Below are experts of layer 8 (counted from 0) of a mixture-of-experts language model. Rows are named router (the router's row for the expert), up (a neuron's input weights, with its number) and show model dimensions 0-127. Each number is 128 + 24 x the weight over its row's rms, rounded and kept within 0 to 255. Numbers have three digits each.
Before each expert's rows: a language model's description of what the expert responds to. This comes from a sample of Wikipedia text that the model never trained on.

# expert 4
What it handles: Sentence-final periods, line and paragraph breaks, and copulas was, is, were, been, often right after the subject in opening sentences.
router:090131137160119144119140139148155156110149126130099137102083106178079156145112146118101078130106088144089149123096144126151174136091153113175114150094077112105097123140151077140135123126113102129152149143118162117101142124131140097128138173175108132140142084124136157148179139080087133139139107111082165154163130142131136153143109131125136098106140135122143111107119104113148095178087
up0:082090140132143125076136156108141131129138121118136138145124172125119100108124136166126116116142125159136108126162123135108161108148178091117113125125173098114137100161102158077089177123183133124096122102116122112146134100108130163157109133149160141143097147119119115136128117115146171123151152117128108166130116106116152114079171120114141128113139103141147150144132131114117147127086
up1:103160089128128162130124131086129122134123113111141108134113112130127108123116136109114113122155113132168168118142142139171140133158152161133114160162101131101136110127128118097120122128138107143113098175134111170129130129134115118130143104098124103150142128133127129171161100068147102109131057130109145106140115130152110077114157100125105127095171155140102128120140139126129102142146
up2:090128136076123151139140123070096139141130121079148119152154121139125135151125133142119115129119179093124113129118155148098099142158086130109154112118130194142124088149100127115104139141116116108127090124086093117134115135090132108103126112111101083128137119138076122108114126147114149141143118155088162150165141120099129124121109141129142099141164127115179081138128112116116194108116

# expert 7
What it handles: Pipe separators in data tables such as asteroid or fight records, with after a noun for degrees or spouses, and name pieces.
router:138112109131144142173151144140138137093127122137105169147125135180077146127111152179187099141147101131061113110140175106126169155124168131158115123116111118142133112147152097151132122104116129086151125134133141117070147127141122130144118133153108125139148097126139138142165118095097125110132100133076151162154097128113145135127104110170143100108147172162130148095132114090146119147112
up0:106126127122122189102116151103167075125100149159101124102130134082136100102168098129143120103197148108141162111155088117141101119158140082125146146107140127118096142117106101122149123152135130104126100094146101136119137160158159121162098160157113085144129081095144120111120086150157133156165113150117125136145092119113172152110128099094133117117117157145092136155133140105135186115097
up1:101111167112152161102104181084098074103127124093122137149104141117101162108178100119104122081164110127133157123168113143118107093110151116161127126142148161132157104150148134166121162085140134134105132124123133193100160121105131161195101137121129153127099103129152105145130118120156109114155136141129118098144130110105141111132153121134158110121097123131142089110088137137120113089110
up2:091103105115127161170124158140100111114110108115136144156108140114103146141158127112115144108141126089129144152128113144136118160085103110171100145155130164128130167170153137097110147117154138125133103092123120137120107093135133103129112110092156107129130128124120158129147115156109101136125080138086141162080128151116154136143116142147142154109083092194178134119086071166134135106125

# expert 1
What it handles: Prepositions like of, in, with, for, into, and verbs directly before their object noun phrase, such as overthrow, catalyzes, encountered.
router:134127111136137139152161162129179157139123118137112188114159154143065118133105145164174103183140103117075096113151160095118178127109155137145097130120133107150125068164158111158142115099108106110137155118106132132112126138142115151119093118146104158153130112117127121170194116119088105119124103156137167125181090154117151107109100122155123128124153126141124137118125136132146137143095
up0:125085151133137174142117179087174162126117089181105131137118112128129162090116141119118153099093114129129117173113131159126134167156123121140157120107100086139135147154115127184149115155189114110160116105142143073119155164121121164100095160142134159116111132098129108122133118132122105129098143112118139112128115144155138149084068127145154084147094127130107094132130129101161136193149
up1:119123149130104130157082119093157158168130094093137122086109111102112099106117123152121120094121121168140131146149138169180119126147122091158142135060150126124083150153130111125118170140100157120140149117151114082092149154136151168140094113131152100104137172100118090143158104096157140161155132117122104141124099119137130119154125141128160152111131154120100106110167121150097115146134
up2:086132150125103121137140148143140139142104115189102139166128098112117154139126133131124134121108125121122109139082101152081194132119102134175123194111127134110159123119100125112144117109127097124122107116131156137113126173095122094120129144077115156117126103167160128118147127141087160154106152096123129140155144124134114142178102140136137132134151158138161093160115140140134164072124

# expert 5
What it handles: Mixed tokens inside phrases: word-final pieces like ots, years, and function words such as of, on, been; no clear single theme.
router:142119113131136127167150133147144139094125120142097176138128147187079143136111156168189086142143090130052101096136179109120169149108163145168127130116122122141122101139158094150123128115109129103140132129127140117078150135144138119146120142156092133140153092126133135149165118095092127113132116125082147163164101131118141123128110126162133106112139169146134154093127113088160107152099
up0:162120126142124105089139113133129190094115123154142114109122105121107189167121179169149066126120095126151146127130156125134135125076164088140109121122138129157140120214124163090117132112153131116122117121102162148107094132128152071083097126125151159144101136141093123147123156132131124064133143164134138157131125148166135141143112094132115110141159109110114113123203091138132118139121
up1:132127161087127127099147089126119137130174151113085112132099125160128161136121104179116129106112129133120091177118158132148092160113142101121140119160169151135105160134090169148137150127132128082115076128100125171111111122092118112118097139114107166134116109129170166154150149146132137115115154163142100136157104117136139141150148126126161078147184102162127148137138128116110118113123
up2:156099126132145160111148152119123110123088084123153128117121125120134095155124120109120128129084132118122142099144094134174108160139086166151136123146155145094117120131138131129083100099129126143107151130118120117125109146126154159158095122125147090129135110102134152120126183126126073137131140136108121060161146140118112125172149129185145124140130161195122216182118151170081146120110

# expert 10
What it handles: Clause connectives such as as, that, which, who, when, but, than, whereas, often following a comma or sentence start.
router:112140124116096129177121152119123148109164105140098191167128140163094125119105160151128095150112120174100108129157155106114150179126126151164144120112119126161141121147135100145168127136113143135151116120115162113094144128130159108140148111152099179138121068103142114148159141122106140135180113118087151157158119114152139122113092125135130096125119180122112135083098093099148140144108
up0:105117107151128111090138155125144142140112109104149098131154105098157154194143144110100125113159156143136140120117073146127130112130136115090085136142089127144127146168077128107134135170167151161102096098153111144112110124124098136073110160115144144108139176161102119121147100125095111122141155141082105150146131132085100107116113082138121157091128148179131137159173131099137195152110
up1:107110124123160120114150133118121143141103100144162107124139096088164118138128111119129141154174095141145171111119136152178112097140155107142122116140130131129125150139145096171141164132148128152113059189113100154151144101147104155161102154137100114146130134148103132145116085078149133127130156139155167122111153157150137083112159074102153120125128100129168150145114073149149112133101
up2:061108117141129121177117137131156115158128105100116142095102138146109124112107089121130133130136110148151136095145127114121134117131104131125136143119149162135113129126132084102145158126090102133189135200136115119166129157160129112136100109148151136102128143128123076109163105100117139074081092092110131148133129128142153112147112149144115140131102105153125066132095139145156137127089

# expert 11
What it handles: Auxiliary and possessive had, has, have, having after a subject like he, they, which, plus some scattered code-like fragments.
router:143119108132138132170148134144152129099124122138091174138134144182083156125104152168188080135144099129053099103135176109121169152123168137164120130119120122138126092133159086145129125107109126099135128139127139117080158139141137122146113137149097137145154091125130144155166132093089126112134111127080147160164109127112150130126114126156130119108147163155134152093132116093157110147103
up0:100102095122098167115132122078161132116182123124110123098146125155135084111109154114159129108171124089121157114119106127104128098139132115144104134143101118130101156121073135166145153106156135132120086111111120134123119149145132121154176117092118140120133098154141107176132124124114125169135137140149127122138123191105078131122140112142105180118122129130157138107161116092124154161123
up1:141117140099148112193161103092152172129125163122163137107084124113111153114132146128118127110147156113125128142129089075117126146067121108126112133097123108085125102122130161127101117145123127147153167135097156125138136128110059129123099114096136146131115130148112104122139105153138113100093139136101124116110147140112160139118107130109105119142123124113151100174116117170115111096075
up2:110148170186120091162179159144152126119117138102129151155072098144129093125095129112109140127109121056127049129136172113166118147124152104124107142100145165128167120146107122076109120121156115162109124096116134144152114132113179124077089130117136163136109109095103155102143105125092091107111102097121095150138108111126175152122123115112157145121168159121151107138156108116123113131139

# expert 0
What it handles: Nouns naming a person's role or title before a name or "of", such as member, President, driver, frontman, plus some commas and table pipes.
router:113103115132124151174135176107135167116137111124152151146105117176084139113116150142108093140153107120105112124110147145110155089103136147154109136076116127137110119136140083137130120139100107150131095142082124113098166110150132136140135130161103107113131118122105110141139111125091139119131114171085154150134090129171101136139096144151133136106138169117134149118113087111137117132101
up0:124150137104102171077148138137140117138086167153124134109118149158131097073135146137119148105119106110091122133148123115127134107139147161148117143113134128114077107119151147146144121087117124133134132123125126100147119117167090131144090154106106121150180173143139125118119081084141130163058134157125104141114110156099063097120121098099103162112133141138053130129150159112116124117138
up1:116201143116123160158121138125130109116092102090146155147096157112138130121122159097123157114099149127120114136146096144141157157137178140170119161132101153135141149155107133157137097172101159134107138163110119154123125104169122096116092152104136098126153154139135119152150130114165111153116156124109122137159127152110115155137124078131070195138126083147090086142175127120071159140115
up2:161154139165088114130073153121126134126128151143110129143158125153137175144112123129135135104142075130116111118103128105145142116095067130090159100172147167143157096091156146095046140153125095147103151130139120127117145131151133183134134109126176088173096078102147137166151145157124117139158122163122116161089118137164160129106125140109122139131102087128117129146139139162100161105123

# expert 9
What it handles: Single letters and short word fragments, like m in (m. 1910), W in coordinates, km, and pieces inside rare names.
router:130101097141141108159159157116155150124151133148108164160139128177105144125077162157164093157148091120067107116135131099139155130136169155152134118077117084144133105139141093161146122106124101133146126137112149132086116120120119117136138144163098130122140108111150137159176133088120115134147105136077131179162112136163147132109100133139157119121150169154142125098133118093135118133105
up0:143127154097134121159093092179145141120131099107144111113105180119114132161130114173128179163087151153117148140123152127118132154131059112108113084162114140115088110121138138104160127145087130120113178130115114121113158129140127137148105084110133146143124123140121115105149125131085163140099150113122162077157126162070120145132181108170099108137128126103168158158150153073102102172075
up1:139103102130131092142181135148093141105112135100112149107150165137130138150147130152164114163080129097108155139126138117117117137119185100132115114150155124170118149090133138131131115072114124183166120109120113135134112110123175106121145139111153126142091168180148124132134076148164125144091124142145115133105105134133142134146100128164180123135124136129118130129090094115179151131157
up2:103121157100149124089171087167146104128140142122140097125129155105124138170119100170129147142118149145131129120122159119087117144105155146113110112171140140172155113123134127125172135131131083100116150112140111180104164103174162152149131149056128116140146097090132126173165082109119119099159104120120126139128123115129145140190144140159141080164124083146134133104091141172149148109143

# expert 8
What it handles: Punctuation in infobox and list lines: the parenthesis before age 35 or aged 52, semicolons, commas, colons, and coordinate symbols.
router:140110100148149129154187115119131113107113107155115142137141148162080164159096142165157081136134119133081098129129160108093138118149142128141103127134121113129100107116185110155135137122123089089133125160146118100086160150123114129160120126119113138099141103131129109165156107128109132149129125103094126136149082128138151137081144112162140124167172149145130105096120120096138109118110
up0:091100122127120108143116117145127163151109180111140146111137096128169088133114110124104183114125108110113129154132130132139104120119138112113132191087134110129141178140184148155121106140208146128115141102141101144154059125094141101189124143125104111159119128131132091107175124123130132145154117103112139145131161148120094103116121098080168101107152118133158157155118116153170155165135
up1:158088145095149165083129113109104116105098087142169097156134134107134117126150113132150194143164139136134113106147140122153149099119158102118123138114120073089076099094098110103113124093118124139112124152120170109114146127098146142118103143115089173140142129122117133135123151118136137120137125147133156127161123144136146126122129122108117110145134156144144129102075148101113100121119
up2:109127126146137120095109160141145113099131163135128155144092112117124150138134132180102165115095101137138111130134143122128158099138175134125092116131083154193157143108116135122103141099108099154150125164102103106150129114144101140113119126164147120139138160137112152126146157126165140133107094130140113110150111121165101145104124123106119137130117081109169124108157126092138159211124

# expert 3
What it handles: Tokens in article openings such as first names, parentheses, pronunciation tags like /fr/; and birth–death dates, plus table pipes and transliterations.
router:126101108131125137155115124147141149076114128104096125130133161170108146132137158123138127120155126116093120103109159145128155127103165167167132147131113079088116117167114121133166120083149138087148122142129159100081160127107132156107119144148118163106163091122160140131154126111145110133131123145088121178119134186142142138143120129141133126136151135150134110108116133130143091100130
up0:127113167127206113135147091082137142142130142137168135114127129137120078162123145121091146102142141174112115107122131134107119172129115072124142086116142142148123125143159127090102157168135143123082089098101135122096077149116112115156111163082128092143115148138099126125125157148092113137100130128102155130138133118128108119134109107104149101160075130114152141118131152127072098106114
up1:100085144172178126122182119114084118096139117146158108134151147109140136100136130135110128118135147162110157168118109134132141122134141136137082130136141154118147135098162156144133195132122103164178191090104125152119136129138139138106085156127130081139132137066110118148099163137135077113092146172105149108132146094116144143112107114142113128142134131135100128143132088123130148125154
up2:129093135088135087171122108114090117124114155102119164099135155138157105099091136143114153149127120166145142129120122105097102147150132152131089116108135111128171141127152138109156184135113099135127129098124119169123105115175165137147136106166179147130117152144138138134186067102126115124160129114117104105143140165094128092077135111149121127135141176098137139157124114139129135129125

# expert 2
What it handles: Numerals, years, day numbers and month names in dates and scores, plus place or competition words like West, League, Cup.
router:127126097127131099129113131157136125091127120158129106118136139190066145128125106187138084136153108140094106115144135091135155131134135115115145118134148141164121091134139145142111135111122108112126157151152114101095127145154116120121119143124109130135182110140124141132144116089116149078126122154089120139122107158127139119095130145165160142116096164167138150088137117076173094162090
up0:103119178174087101101108139114158109173152151112079128165114105150132157103136142138128099108127149136137119108088098137102071120092154111137144139096131158120128107173114125155106123154140147132175141135110154060122150121106147127150137140110104135149079133097143103111131117129089118137145204112133128125149153117160137146151098120079099087155110131126113109142107094130095132102150
up1:108152152105097128168120140153090137130094111158123150156103106110119137142163143115107134157114130110155100150114157142126135114121117128157161168136133107105124132144138145137105094131162125096174135099136146139151104089087162162153070122165153147129108119131124139141127182115153138138137142119132165094161151094149141081147107168165109150113115155185139113166141147164127091115107
up2:104091151155158137143134138091125163153124126057090116122115100153137115124153134147096141118158102121137138126119137107107094095111114122120143143097148146139101082189126100159132147094089169159140092107102136122110135129153116129135114130138080120112127106096141128152120124108159143129103098099131122147102109127163142128161129139079105097141116108135176111146067129142108112158098

# expert 6
What it handles: Mostly and, plus or, &, and slashes linking nouns or clauses, as in Life and Death, whether or not.
router:138139109117136126171158155130126159110137101137080188122111132172081130134110134164154094133166112112086123083152170101117150148124162136130127126116140128136142130111155088116103129123109140109137102137150135125096155139109149145176150152143095142155149096130128134131161082098093126136143122099088151181173104134144146120167095137134151109101158175154121139113154129101141142161114
up0:116154165120142131125134107132140129098113172155110124167122076157104185145138107124162148134173147145135126129139144067176146127147130117180114111151128088110127140134163139133144134148161091100134133141126135134143122142143128120082147167144147109118135120142112077133115102117154146142143144130123125105087163148158136124114147112126105153121137162116148130117140090120144112205087
up1:076126114112111120136130135168105132138078148179110146154112084134108160171145095098124174135175167166151099118160099137197138157138122105161128104099113133067100140146124098096110158129124114141138118090147112139083117139143128121125139142133163125105097134163131192166129140127131083124125138100128141109163200113118142138121117139121171156119140138133163102139140099122130139177109
up2:112129074108113163133144115134095095142127146146118131134113131131120130121061127111124163154133113066160128136110119129153119090151152122125130116143137088107130128119122099116143164077073131154057145182092124097108109135128130127115130156118081089140137163141108138149146113120083106153102108115119165139123116123113132181130118145118109142095083160110150097076131105103097125105111